Below are experts of layer 5 (counted from 0) of a mixture-of-experts language model. Rows are named router (the router's row for the expert), gate (a neuron's input weights, with its number), up (a neuron's input weights, with its number), down (a neuron's output weights, with its number) and show model dimensions 0-127. Each number is 500 + 40 x the weight over its row's rms, rounded and kept within 0 to 999. Numbers have three digits each.
After each expert's rows: "comes before" lists some tokens at least twice as common just after its tokens as in all text; "comes after" lists some tokens at least twice as common just before its tokens as in all text. This comes from a sample of Wikipedia text that the model never trained on. Tokens count by the router's weight.

# expert 46
router:480553549560435505490504479471460479504537514555621503546471500463466431502516481429507496442565501487485479504539496534516477563450503474500480425488498508463494515484474564522489572571498487519461509480489462418572586479526478455540497500456529432446474527469521425517496512475516520572459518489469451563527530533422526501454460485512509558495553489529574486490541587512513515454587
gate2:510448499465505500562488463532428483570579484533604538489473428461453467565499420487441451521479552532428552567504522562484507507469521485541413461440465554531519520473495498534559532467554477508571444521428532466536460513548451563481442516499479458488498554511577466524527542477519485521529480547540548545510485497451551500527495519520506504467500465584564508484523480525529511476521
up2:529498533487565430524467522471508533479473524416464533512445457519503466497516458548553495441510554537418484504557463503434529478583552462509505480547475404521431507513549515426491484526489473486498457464474567422449489553490526419507447478526527516484501523530507462474504544441474505566465495546483480490500397490426548554481481578494492487465466495465483558457557512536539454551531
down2:506482537542474533516483563544476456458509557458537528471455469506511526427470458455558518499521489500483402485569463496511464490428417508520460431451504488483577464457556443466467554461501526556491537470484530403463574437506468485498504483528442468473430489440509524422537432517518509532583505512504506516497519492450414519547467507473589519535514499475503450518531496447540505526460
comes before: "1", "2", "3", "4", "5", "6"
comes after: " |", " ", "0", "9", "|", "1"

# expert 16
router:534520534586496552458455475483473523457532477592580457484438556426503450526517512513510534359511430522477493506538534479505507567494439543464451487501487495450504503469490539523404565511479477517474567527540474498514552480535459495501513530480510502454452589550550492467519512513502615490530479487515515476495460537493535529482499506547469529557540528535565487428533523510502546464546
gate3:501456492540559473509446566449481510491515490500506476512481557450506475513518509555468553440506467491518513504476562466499437575495646461491545552493536555502461435406509592446440445526487513504460498511507475526499539528456509499533514545467478531504504493546542560483485543467510462448592527482522494580548547480535513523508522444566523482563520457489576490437461517485444490465539
up3:474457497519505535489541539552442458486532433549550510492574424499552522464526514521434481499497500539469513491498525577484584452509481459505565476514437530588493523503486562551518514475504570463558550474494538517469479496472465557480450468496532440560502515486517478519446476498525420555441506520483492491561492646483477590531452483480417506537541522434503534497527511484512478469520
down3:447608482487452494551543559465450524473559461481356476477507558472443488498512480557463552508563487473482415480552477480530502496570478521540440467530528479476520553463501472511483503497495529573535473601510517515494493501499492505435514523612522534495482446448501545525511457471422447510525551522449470530453533489498516504490445532526490474533593501488542464516479491484478550518520
comes before: "0", "1", "ing", "-", "ed", " and"
comes after: "2", " a", " the", " w", " b", " st"

# expert 58
router:501557506550463514521533485475450500433555495528624507521472550489451436468509484442481535486549477488500484532515437555503520540430556503464537455471477489437453497446500623499519600540533501496467517532529493456537554490521495418520528496454511419505470534519603507529437518508470542516532433525509497501524554513446528483466449537505469506535537545566536477510497528506481527471571
gate1:427532444575489473497506558472510526512522566548500498421458475503504416401561476465436500541514428514444455517529474554461458536523529509512442500541526509564551516545494449477469558525545556501523502483488531534477498452536526555511547560464588437453533489491553483527478472417527560479483517511486497562541501510462468464514496412523529561529534483523491506486405527537469525469502
up1:488526510458494497418490529539537560504508468525532480428525530551492509498462489503524525436507431496491518548473526476475463451435442593518474481475501508511450490492567463511547464502516446506490579470511453556527533513502545510526463504533550461447557531519475512541501489447507548441515421446509548501502513487603508528502496582452426509458563560437468473560623515449547491471483
down1:525442471538546490469506590503469468528446512566443519477419532524505438452534463450502426467533395577556470449522477450520495540478492509442516539509425466531536519497525490546571450562580498508481463513475510539550491517540499485473506434545515458453463486539523435480535503456533562488498487533487439554452521516553537501547553450454543506529485472480486491436437481461470464543474
comes before: "0", "9", "8", "7", "5", "6"
comes after: " ", "1", "–", "9", "0", " ("

# expert 61
router:530530525477447503517523516517446505488493470516539495512447537415480519548525441509482545513514458536469522490535504527458555506408520497443417419469459475522456509491421521589461595482519459478439499490429472466505494474435455457527537513524557473464451521417553493507484503475460541550455495516511530553479531506405511536447462464538552474529527512550565457469550566490449514505558
gate3:483555466482503442558447535469493510593532558499477522429479500522419525531494520504492524421545573542548453436560514465485523437469454507417436533521559551515491507522483495457510498501492571462490431513440501514505534432460505532515508544494550489487449473520512534470521523517514524510485483577527413508489472524558424547481404500475514469509473583421496469502451544523496470440521
up3:521478480487492459562444514639485482452452551525521510449546598507494473497532559491472576516549533442540476463479496462449471482476495410449472538495497442521497482500488446485505480537520595453526491529481559472482462455443474474561490559511540519504475472483517538416494538460504443527482559467529502488436524500572524506469395435466493518523479481505478466467534530518544548457466
down3:470439462431509501538558523537509435530542484502491536481522469398499523414472497531497455526525436534491503475495505470476456416502447461480529456574512520497505479475484454469544403548509561465475500475495508512475564513525459545447460525518503440437467453600538478549536519437607520500541539501450532470507443421558484485561523522507458517543468488476462472487538540511559522482505
comes before: "\n", " ", " The", " He", " In", " It"
comes after: "0", "3", "5", "%", "4", "6"

# expert 29
router:475544496505440465486503498445472521427505450516584461490504503473408507508479504445446516423499478469557454500489516521466539564565506494478504460495481542495467454454452534569472551504503464533453522502500492481504585412508441522593517507540472505497474495502555425526435496464526461505459480502479506503518507572396524477445483502570486526491529577526517478473545523465473554462618
gate1:493518447496484546463480512465497520478539454540548505486490483526464451482455606465471451486440475501490514488496503579507533504521476548500462509511502545477445430503504495539470503440529498475464468561513571405494472473541477508513429491504504534488540520612534527566511495520464521509474406516426444496504560513437450536503457474536398589418555505523607522498497519503482524506503
up1:504476507559504475490465579563451529532513413504516462475503452444509461399436459447499475513481504494461490517555517506566538523473567552510503464479455499508445500448522530536502450432483561556455537520574521519584533552442544510452492533494535453578493468476510595519506472514542519496491461513450565528515483502496485488495528535528509541449484499445517618565526462532451550505500
down1:530419522411548506485534480522501461548564570412526524590480532527470494471538426468478509541596519577521459556433490412520518493488505521492464536507587533505478537543468495497482497526488475401512486474459468532539520491485487464538547496542440519466487496492500511491446446475546492489533522523497484493454513507459519502529492527500483542511474499489500513455449596482375458570456
comes before: ":", " ", " by", " •", " Born", " -"
comes after: "\n", "-", "|", " •", "′", "″"

# expert 6
router:486601521526453551528527559517523536432497496548524439546516532523496428522518530505502568472541474521511516551505458483448461522446499476490500470439419518463459445510479530487486553549532491502407542558499531521564517512493515450595528609523501503469462550540555455472527532498484510525501586577513484506510515527452474568449523500572473490510499528510546484544577569509499470559523
gate4:543502569542519501442474507543471514460538465507542448550498526510464496464483411499532547443611534459528538499485526501504575458443534480527545474553514506548457451498552504435515507434492544505473407530473604567493497524496467453519502534550490530498473490506509490412411531459496499534560595477508530444540478472504484504477501549566436464524547452494464537485534521448480469505480
up4:484476516498492528474479462493502481482460486453542487528514468486460535410532505467542513524477480543453521511506510531503488516435527515455439472499512447528519493477475548430530401502551483506474484553478558444490508508566505573469507445451434492547530525513607518541543428604495500474525454470580481521513494585498558509471480497520455442526531445501447510360517540534451461528490
down4:531488572550503505516522454534516436440521471517456457435417516559525507496474532539472513574447496457467556489427445492528483489485479465520418455455497537456462477539416511523518456504518586492461490464503464468496473479522487519501485543497484554477550514480496550542520486508387562553457514455515500548532494569500435482528476556454613459554511537473518533519556481495525574513457
comes before: " |", ")", " was", ";", "'", " is"
comes after: " (", " \"", ".", "-", "/", "("

# expert 55
router:490543528501527519500482572497402542543455471547572555548470523389511488554440436461434535495577507525485485489543504543431542504454528521496509401471434520460440493472516526515471605518514441499458467473443466483536532444487512469544503600511515477467464506439515499533468475488459536528501454550518540480514515549484550493499469497510500509505550494513566463490551572504491503523564
gate6:465527567534475460508486519451432544464485483608488508474479511439544546455464558501473533516545438519540524428520540467462480513474549408427501452453568530513493513465518432475568503492497523459439510493525512520524505515500522491580583495510552485457425526538451520470515553465401440486513485484539481535517535507515509503461554483488500533480584507530528524513578482441511522587523
up6:485529549536487490416398462503540477497471467471507509505397425535519489509514534513553524493541522452490460525515562494578479538453489475478475438480498599446506475450483483534487511530464651513496483465521531479509467505458453495444474512537459468504560464482426475511521450541489497502499505543509560516517480479622576510508472551496495467524520450515456507473493434453462556501506
down6:413466486441414470499493458448539587526471488461526510531485510469459489489557421444424551446486480524537465537483511497462603549445556523486482452501504435417531486456480473544450513483486473472486521593473514531464442503476541450496513533507528475525609552484458471458482472510500459520465536501544518476474477517582478535507459527502496527480442503459422454522482470573535502495509
comes before: " ", "\n", " —", " +", " −", " %"
comes after: ")", "\n", " ", "0", "3", "%"

# expert 12
router:504545525571467494435560497501411555492529479499532485506490538460506453579533495453515516474508451453506505517557497517472541539470480565488467422462483557433475505479539545525526534549535484511439520503456495507554562510476541476547515540484496431491414552464516470475498534480526499584497515490505468558501496507445554474457487449537499523538484532497651499454527571478456548467586
gate3:549448517498531456493536527535522572509509450488536532542460555506495501567467474517527517492479509487497499551537532507494459550492515492536533470511494464416446500484497516512460524598467487434562511519487476485464514413606574498507528551438505587456499593500467529470522497471524506515502481483506468580451543405491515420520510479523524405465523561484448472570502506501410541505475
up3:556544501561570490536549462562483558506508502529460426453461462512569501498487508522529497481511458509592571506468558508455577483529549518537441495474482524475521506486532562514471525463449522494502453513556511495454469512495496548531525445466571569399476465497514409511428549474488498532500497451566505522508476497480441443482560486533508554474422505495496566408529485549468460532473
down3:516453567469542494500476467518564598559512485509504534505522541514484484522532489480591411565495514459488492509516462461504510559520463520486484471466465492475507502440480499455543445556582507475610529518548491534476412444438501544519465479488516533453555529471489548537478556466498516523455479528530412491443447485429476511394537474516507526443480479514481501565534521424557499497488
comes before: "1", "2", "3", "4", " |", "5"
comes after: " |", "|", ";", ",", ":", " in"

# expert 9
router:476570533599538478519497508478377535475562503492574522507503489452490444482546457430515536429541489503526476503504449502495522538436497519481508459490416495423454442419515531519502618529510460520482415504420507506501543515468490495531512519474524487506427501484575484501471535536523516560518509504524466541458507474444530489451471483554495530514555541555578465479512549516485503461544
gate1:434569473581506476569450461526459503491478393497500538455515500487486457470549520436506487500572531502508529436384528534462555494506499521508504494510453587478480409468465428487520485470484491478490499515471461504602435466493496459463504466495527543498520537552533487454479460512539599525437456424521464512507471477473477516495516500477490514516523462546525474526542521552433579457528
up1:490478504508460503478505510425511487455520579508502438462439461575498468471434506451538487576431550568415482480506539475496525538510548514477531492446556430465502440494581438447507552441507429454493498512516449458513437431494528451426525508506488437459486522547452453457560515504463476476513489492531476518430534525540492453560540535474512516447570489504466460532521516536462512561472
down1:499485537460482508457519510443521497616488464517512552482482520506517594542496478509533531538495510496536533475493454444538502478445540456519509442529519498418489511474458484551450463581545461539490475545527512523549503499471511453544468561511460484493524478588534584490403468555525402587484466492481456470452529519499530483501494521506449500425503527587468532590470446517519550505478
comes before: "0", "1", "3", "2", "5", "4"
comes after: " ", " |", ".", "1", " (", "3"

# expert 15
router:490520553511467525546502581490416511540482478560545523540445523419472487571460473472485576464556517520478505447567491552451514513445485547498508412430453552460469489471478497507465588508513499535460509466497462476501505452481497460546527574520499496445482516479490463505458497467487544528481488544515554521547522564491569453494489506523503538510513497526623492478581599483516476507582
gate6:568494472483514459428480512500563469470538507462502532511480502587510494452471497522599542489469537558531494416529416505456460514487483548479522534450454585448468503474494574495512406492480528532461455485470549477485520484535529507487499527452495529571502457452527515470495518522513572511548491569561604530490508471559479540417456475555498508512520472545535518420507542465479479571527
up6:488451541418514511458547525512559463500509502518489541500441548569476534592437468441580497508426544481453463513518464515425490556538506492428555477506401501464497555498505531556501436489510449560451503473514507527522477468507506422533470530530525520534526471551579536501490491487483436511598527522505503513525526604466535484444505437468506536490501483471561533497508488542431478527529
down6:462443461526571525471405511595426529510504426523540550486553385506497547541457495559502561519479595478481515478527497397395509457449506508509547434527522442494447484504530514514530473456469549488486482541473482499487472480514470460513463531493474511525534457442538527483460515440496517571476474488551515512542463511490458477484485475516441481454470429490506499535492435507505490497581
comes before: " ", "\n", "-", "|", " —", " +"
comes after: ")", " |", ".", "\n", "0", "%"

# expert 38
router:504560521550489482475536504470478527542480522579512473533444572435405466519494533486507482487574481542551435579479489523511460584438505493477526413482436481453467510515487484560498569504577514503509482489469484467554503519533464466499539508552476502467442515528560508492475498494508580598505473490515508544486537577418513524486488474515465518533518594551520425485567521520482436503532
gate2:546547554526505495449460493514559480489449458492478535578443526454504418485544559489539527455524524486529503530517510480524454490457558499483489533459417547517513530502420479486434508573530491443522465498454454530460449581478502462501553510468440490524433554528636489506486558527538515566491462534532493512506495556453516525446490491516448543490542524552549441457509455465546439483465
up2:561451538577539450442545530493490540465444504451480426538497453526517445459469559564522558553484477508586529425439477474465448522489509531489563524543546517434519466397483527537440525454476480547492416459496517533544536518511425509553505492458488510523484498534552420486474444507452487464467512506563460499421485503467477457458517464484527513446484481501507417509520506507508463467543
down2:475497486532481536409496481509458506495577495453516480466493488501477407508489564517472458499446461492479482471545478540450472479503489463529524481467518493391479464478413484521492524509522490536458467401563524466545473455499543467519416487459431469424513510443452456500513524442561533488500571479496443517522504497527398455534488540520509455512539520602558513531436550487550456489487
comes before: "|", "\n", "-", "==", "The", "==="
comes after: "\n", " |", "==", ".", " =", "==="

# expert 53
router:473564484527472441452521496455481553482503463561585431487498581451410448528555508519524498505587426555498526507559525528486484502462517553513516463454492477427421538518542586569474505573482472516516563513518518492522497513502523524467544547509533497460476523505512484528469584486462501545494524514491555500489470506487569442413442446514501545507484512459550465478568564515492519515571
gate2:530490510470522523502548489476473468497476447489487579434491473469493479476528452530566479447516487487466563514546469476487530573417581539482554440507517490532502489535563461514451474550485552461387499517498486481465513433509470469475538552538477483451503477446525515505493492487451506563426619525475442495448452500554480515473487469460472485454544516470453513467541515500472636548513
up2:522452512508567475499453485513539553508424564502554496426507492479568496510497477498515523462473497462553583474509492473506428458541497477533453555537505466521502429465505589490510544462505515505502402451483473502507513510590434531478467478559455497513506494498459486456526462540493570474528576501501563440621503551452453558495540529529423508502515536504544512468482562567493478465454
down2:494534523475476465469532488526567409451444512484528521508505462477508440430551533537527502468475455479499510520520464636556504512468520455402473475468518525439499493504498489515508505519490451486456445499507478443511524528552508462463553445520449425434476442504515478533504437522452495513487542554464558447464445471476488501455536545559453529463519504474497454535592489485580414549457
comes before: " ", "1", "2", "9", ",", "8"
comes after: "1", "2", "9", " in", " on", "In"

# expert 39
router:515548519537521509555485525474484554487507501540578512621496513426446437553470542506463532466530416510574490554554501549525473539462522497479494470421510494442464543470458513488447532532424476547508514514523480444473525502490426446522533539458560418521505561503588465506429530498497540483470521517441530556487522492484476440507497473582496496482547496529584494522558525449504481483496
gate3:606509501541472485446423496448515490509584476442478501477523551547469440491509495546492538487472497621461520469504526540473488478486547498493444501506464509532475513511475546487480540536479528558520455532489545442513530629494488514469494519560548462383512516456528492480514551500484496519505454491475475602451557511486568534545498586499499518537557504560519458518579533520484500484516
up3:509430585583501529420484502451495496537476394513497400507543499523579521474517502537451467497468443512533436455587539490504561518502516539518534466496459528503525487530508445551541523528524459498502524553600534513511415475475467458484475514539581468453518505477521530458465507443515448486519409463503462515501508457531521537510466486436493488477491514500500506525468440485468460415432
down3:527458523474457528508456506546483484482473449461551559577533456500568527491485496481459467433491513603471467457457484554528524458514502508492525476592483454476467465508515531497501429470545576456535420527509415530522459487521456523608529501432491535488490513508488518362514476446488499446533466508504522564509490503538480536481516476526483454520465387461505508483444471508495544497537
comes before: " |", "–", "0", ".", ";", "th"
comes after: " ", "1", "2", "–", "3", "4"

# expert 18
router:481551501528512516487562477515477492418448474496550451455461580480447483516530488512524541476514508564577517487513495499464497511467482498471468438421490513435462498504486563555469522574560529532518531430538479541566582471485461475486528597450507527468457517509506489561495540476526522522493539623469534471508496523490507521468449487596480529488509544517490439480568555540402494532528
gate2:481534451475560471477467535546496500483537478472548515491522564487461510499538554499607507461542536464520439528453498483459497472442500529540453526447439599535493573534526489518485488509548510439585429464455570494578544449523519494460545480440526512514531477575471529421494519453533569472469558546525442442469446464501477486475486586479546472516496497551487485516503479461549528463473
up2:455477480462520415515516487496526483526552551496504458511516482453484462450491533496503522474533491525455505532506474478479522479500508458581441524513550485448440551507466556484532458525443377481481495603484566495570555474544535502471453443583505419518570447608551486438490515444535525488498505469485529540468485504485514514477563521474493445519463455480491501527539471516579506494590
down2:432508548544472459501464487492563606475583470499542557502525500492492588574477463562570568432530518499471459424506513495489495502402556486544483519465475542483491570511555501477517522498494496482558496462425507510524483530514442528547540472428572487563541462518529504450499561538500541524553465503512462545422510519513559483507484561422486483480523504521514495464505535493532455448460
comes before: " the", " he", ",", " it", " she", " they"
comes after: ",", ".", " that", " However", " but", " years"

# expert 1
router:504528513527494478476588517487439590471521502535520470490476568461496470571516440440496503440521488489569475523522467541464527544385477540481450432423509589398484476478530532511523529551519506490452475505457501502570525492480518495546535572507511408475489528466513419430453522509526528561503487519476509525493486523482552552516463462531487493544531533499586494447514574505489496500548
gate3:520566507433464499485535546483466539501503571512444569467462498557527502468496550452449482520544484433588451537633475476462441436488523521509478465515470481497463468507572581478533462540511467436465560451454518472497491508475528439527541522479513521515495571528508480506510500486471461486477513511496464510438499536466519551492551489577561542484556601524474457534497490590512504555506
up3:415488517577490543489563525561539526579443531477513570523535486562479459524575503524493516526519502498531505414507448528501514521443494419499443546435490510516525528502437503517491533544528514529490445431511416534496502462495429491509494458508527525489481398464539496461555520428483517534522501465603557485526542474514484440490470521455527518589474458452490511564489534549511514445490
down3:508429561504601457496448475534556490452447561535450479532452524502565525402478454458449511523506525458530474513474409484469545417476434486510495569437491404521510501536490525512485541452511540493487512486521462524536540516477468527490483619576560562506446516492508491497509500425488502506461473559541515434537496536504516485498513534504524459541474556444517512447467515492487436506515
comes before: "1", "2", " |", "3", "%", "4"
comes after: " |", "|", " in", ";", ":", "born"

# expert 30
router:408517457497461491526494493513448520449490468540518476479438618469479520538535449470466557485527480575553488459526468517486521510408475510451501440395501509459503504469479546521485529575473470492451470486456473509504519463447438454538536527433531440457442533481525491479485482495520541579511492537450477481505483518516521519454429457544526426580548568551531425512548530491516476521474
gate2:533506518449455470459566510442454540454466495451495505502501576447545510539469457439521543513524553531582455463567513509506453502471428522497448510511530500469470520481631503540549543565492497496558582508480496473421545473557548478506483515545575486538526542474518508478587504464536491554518518492533469499525475522445449548488503473531524431508515491476438450518524509444528408456509
up2:533490396520496473469539462494543407485445546377571483508494543475496501505508482435479526495548469538471556477472448517484395523519483497463568563496477493505503489475505555542433502451562480562483453488554540487488493518470505510459464493530453468571515496543528450423518469488507547509520500507478461499498516456490522513541471563504572492467537435462490552534517437602443479540472
down2:507537471502465496481427499465533548520476417556493482529465487535465506493484480540468435494507433511472371502435496549496460547512527565491499397459450561505510500506464542488546427487544443577444517575497556454490516489495514481516565414515476549517459443521503447508504491509455491487582530479423562422504471546461539543475529515455522526476510469526481482503457507475484476555462
comes before: "\n", " and", " The", " but", " which", " He"
comes after: "0", "5", "4", "7", "6", "8"

# expert 32
router:513540485627467504495536520484486501562531511545527444501433578481482452560491507481514499440555476506518473493540502535462435488414476501447464416474485509508490490506473500521506554499566514489425494500507483490513530492519485477536547490518523471470464553515470459491490503490503615582514488510460597496545509555493481463430495497517455529532527601561598467446550550464518501463559
gate2:471496488486575417481501507478572470488557469488504500497435502454460469505542488473563466506488562490504489517496527563521453487477534558519485454594437577461555430507529473476488490505549553503463517552435457487524528523489451446476474463499466457531531509508550530490506573486474543579487518480450542474525459543430438545509554478587516596494490474512540453503486479500420552479415
up2:575470543486546502477575512545504544482535604484521481428488523524466466524517514486508432470505511539463557471516503496512497524527492485434545530529405453575490557494514439524455501494461529517572545518506466540439430471477471438524498548532468494557480516534520481384525456427455478465487583486459440477493474444488531489473468395422531531543478524501468500508513499457543497489483
down2:443438455510542451524483529461511472476489501451523494511519493521462454471491432431451554536563471495431519492581473493419522507495485505522499502531537486453469446570455503456476520571464573572506482470432444434544501513446512474519526396461574451523538455520452398514509569487531503586474500469454523553521506510469493449532492512485486531482445469500503457457461491471514577498504
comes before: "-", "\n", "|", "==", "The", "==="
comes after: ".", "\n", " |", ")", "==", "==="

# expert 49
router:504528578489528491504536517485457499502487477574567483506481524522454488481495481469464546494561423510474489536532521516486502492455487489487543437481507497454431466550460548525459576508556444536463476577502462439569526515492507506561544523502543408484451612516503395564519477462553508511497536514507530469466505522407534449479440450505522478565503557453563441468521526452470527490532
gate1:461503448530491519545443568458547474444494474505528473502498559499491558479508466513433467466540490562407506557485504430501554493543488470496527512568450555540466570490518533492472541503502503551458452461490445511481509441440457509533555434491545476443496509575488570531501544457455491525495516560498507576453449540532570536464420483519476560572465489482499422531468497454512540434505
up1:546440499543505542491415492429501548538550450547463444463495546443513507518570498511429514501535490445440468492482548526511484501471577484512555525549504538452526516555489536487560521469529486518585549467565462434467547464477482478469425544431504408494486566521519479492523486558557523479466542512488461469501482486495538468507465446440526518498418504479546426509496502483490388482517
down1:488512520511477515566530558485517480481503479552435517459543464495530481464475552496451466507570492477493498547601556527508498477452471485525553537471481484456411509547436433481523502486531531509494444505486528553459596471489498530456562371498480538488512539474527464462491451531433519516484572457495476480572471549438597517509506480485498498573483459516495453541458482528572546438498
comes before: " the", " ", " New", " United", " U", "N"
comes after: " in", " of", " at", " to", " from", " on"

# expert 7
router:469533461535461479484506508513478552469415409504523404546437521450474468476467504411471491424517474524537480530503432525460556512469450531444508444507464496416472491534516527534464605554521471510485536525510479481529529457465454478522525498502537400515459562530520436541509502504469540570488505485440526479475507491404567543474418506516511478501481511493576489513552550524475499478479
gate1:519503461502528555545556472428505568469462481524513509498519468558532502497508436414481445621510506502459507503539543432495530460490482493455475507521508498417464568516572485535503561480527423520472510543546527463553553507608541585479503483533555447427495502482511500497469543522535547501478519511450500499480573451508545481471497457550512591481549490516463535533428495528514547485533
up1:472593458531517514445503562491439542469592478506504486436492553529501468451554533515519458557491463532416448486457512495494456520462554480510474457495472435487469519478467480499494427513535465630463474522443458471475499531377542571447512471497505531539458482455560576490483542493494463452562477432515504551438486513504551492516523445513502509486523531507462522497469494454482486559486
down1:494449469548517422516520568505469567416405514480535485485525495455561475472492534469434488530568485486484518554465476573506551482503441472518553432507476533574544508544524452537461578493509510549523538520552516449467492484522457608435515488509512523567418513519497472540489480542471547465508518486458499433568484538579555548468518483499475460465523552478531507494486516438483478533461
comes before: " |", ")", "–", ".", ",", ";"
comes after: "0", "1", "2", "9", "8", "5"

# expert 62
router:489540484518470479450556531526456527517447500515539461533456538451450481519531536479507486442584466471527491535489493516485478578513468437485533428496470481454487535543503514598499574520506494507479481491487515494619555493528456503565596509545455524427447515494546418522444464507515506530517474487534515514530507550458514448402448543546495487537510581563549474471581522517469503477530
gate1:442557442457471445477487470563555488481520488550467532547548459525488507452494500448464537442445537474524517487487524472525434504497471466504478475499537542437485475513523530580472553447547477459537467514555556519503513540470455449534482541448586472489486528463452560510483514500483476495418461515591473492518465563534483537548480480526451454470411517578516474446576598500521455450500
up1:482475469449495496454496489479522584473556407515491476501518451499523525445435464565525505475454465442524483497421433491594485496463502550509512441538487478486475497548525537464528493497464481513547533522480474470544511470440546463511558467484563509488561446531486546553516490438551588413471544525467467501485524501419489525563544561501483582495542580468518563547504457552485509463523
down1:434476496556517459550484484458479520458509505588504463500519490493516489536532422435447511487461479528556492539493539480427475565558489635497507474475440510506494494535481481511461495503448446507489513504528505480576472488480410500531553487477541501452469459479460507457407448494472472481568554585465538466462503530431469562511496544489443518515430471552521453427508447471485443482490
comes before: "|", "==", "===", "=", "The", "-"
comes after: "\n", ".", "'", " of", " in", "=="

# expert 27
router:457506492452426449518534529481439490463554484561562494547504534494429491559497472432473537459547456502500436506517484522467519514504459516450505455495450490468460427468433502533500527519526434574445513529485503488492598380524456511572559494549482464514458498518516406510490479482536499530474459525477567512542518567418509489481468495559493535507564573474530489510535523531464511491568
gate6:531439416497507493500501519520487471436528529498491516469471517412542472466586528473507480518518464435492528495450465471497507590557476485486546445517476516485505506489564548558524403519444440581491480508397509507487469481421484474468516463471592482495438513531497468452470461485488511453462460472498484490530469555487508475437409469476493578437500530571533532552531468522474439506467
up6:551501590458556460509437454488417456497494476527504475492466523426448450480409522552528417575443506422458531586445521499496562508481519470499429549487525512443484551518470472525530538473495579505460505491571468470483504526521482429535498507528531482493497465496587497526586484501490512537507570473510511515469558551473417471500475492493492455484504501486455513530458516493467557554554
down6:577480490501515454453459453551524525461509474478545413463496450566447457488556512479463546506519553416465515497506476560445458537556469568523490512481535531517525517480525518535523496482486531496543502506413502484523445533522517525542564482471571531522416442494512588417496509478537481466479501502490490445541525541532519454462446510473564536530451448530403542541562533516488568555468
comes before: " ", " \"", " The", " N", " A", " S"
comes after: "\n", ")", "\"", " known", " DF", " —;"

# expert 22
router:410640544438559458456529527474461486472526477533556490517502549439469432505519491470530535459495457563470482508536437468473512522515512503525471451477508499443502565513434575500532529552457504467463491467482509460442521503511485503532515493542513401507461548424542475514463481515535577577499473566522537480528509463475514499452513510484485492472500501572565451480569547492509527452581
gate1:510525448463479516462511536465435544503449554497510460432541461523550435502527533457463494442503462525486482558477520465534516507489482457515493530513574452502540548547539463513491506472490455514574467482497567449522457528542448496462596501546543478454530527453488533469491551488389564518546468558522485462462406464461545520452498498525437529482544505476486481534495449473502588456605
up1:501473494511468515493520490468566466483556402519501483488502469389501541492493539540462492611468430488462501496487524549525424497510479466430470471444515497506468450494502491504529470417530437470493479460515439458480532550448491462530458503520516520411541565451522515588588518475516537488444435532510496489543459527487562430514496450402482505429496503529544506489510488492503504431477
down1:456512485534497519495494478422443548546513534442509565522510544522547570412514532458434533468474539510479550478515465500441558468468519510474459455536555433436574555402471511472464566527533494531526468491468516476474520488523504529478571500507537457527537437564481553517491541476492495505502456527536554510422447445562483528479528472494464490490543512589516443575459517439527565493497
comes before: "9", "8", "ing", "ed", "ent", "ers"
comes after: " ", " (", " s", " S", " E", " F"

# expert 35
router:495624542523465452524487553528466543512505497511571440533526549410479424526497513462482500482592528545542529587504411478475501518480482505469456445483422463457514462504506522491477570483563485533477566521458535507539521461539437483488491508466526487422430502474569489504455484532474546532508491549489479523540487457478578480493513478507445486532478574475538494493579534451479542500550
gate3:575533519500490540517513529417462538497500487477512483565500504446519497435504480411471511436548454478575575497468462465503452426560476493478427450528455516491453541599460489476483543485531525506506496503524552526478478420501514487496454533527578540500551607504462481482499465524499549511499516495455460457511476564495545520504493570508484518610455445533470481528514445435469511478557
up3:489474492501482562499565543511482571501481470560479474584462495485499437503493523524458520449481506455502454462482455545587511494523470508524499521570509487591507448518563548414524428509439508457538547449587488474541495465569497495475430448507464460499557502503478537490505446457477463548498494564583571565562513561490508490403502470538493514486444551482503511485523524542505489454538
down3:456488467516543502534491579464545469539605524547564565485553483497516508543467520504455492501484471471498426538514551485502523505477465506439494623481524473469485477509506496519513474571477585559486442453507477484488523498421497542518547557581473512461460530550490431512573443544553546498595482507529503473489469442508519513549502524488471457497442515565446456507498455495470450508427
comes before: " |", ".", "–", ";", "/", "th"
comes after: " ", "1", "2", "3", " (", "-"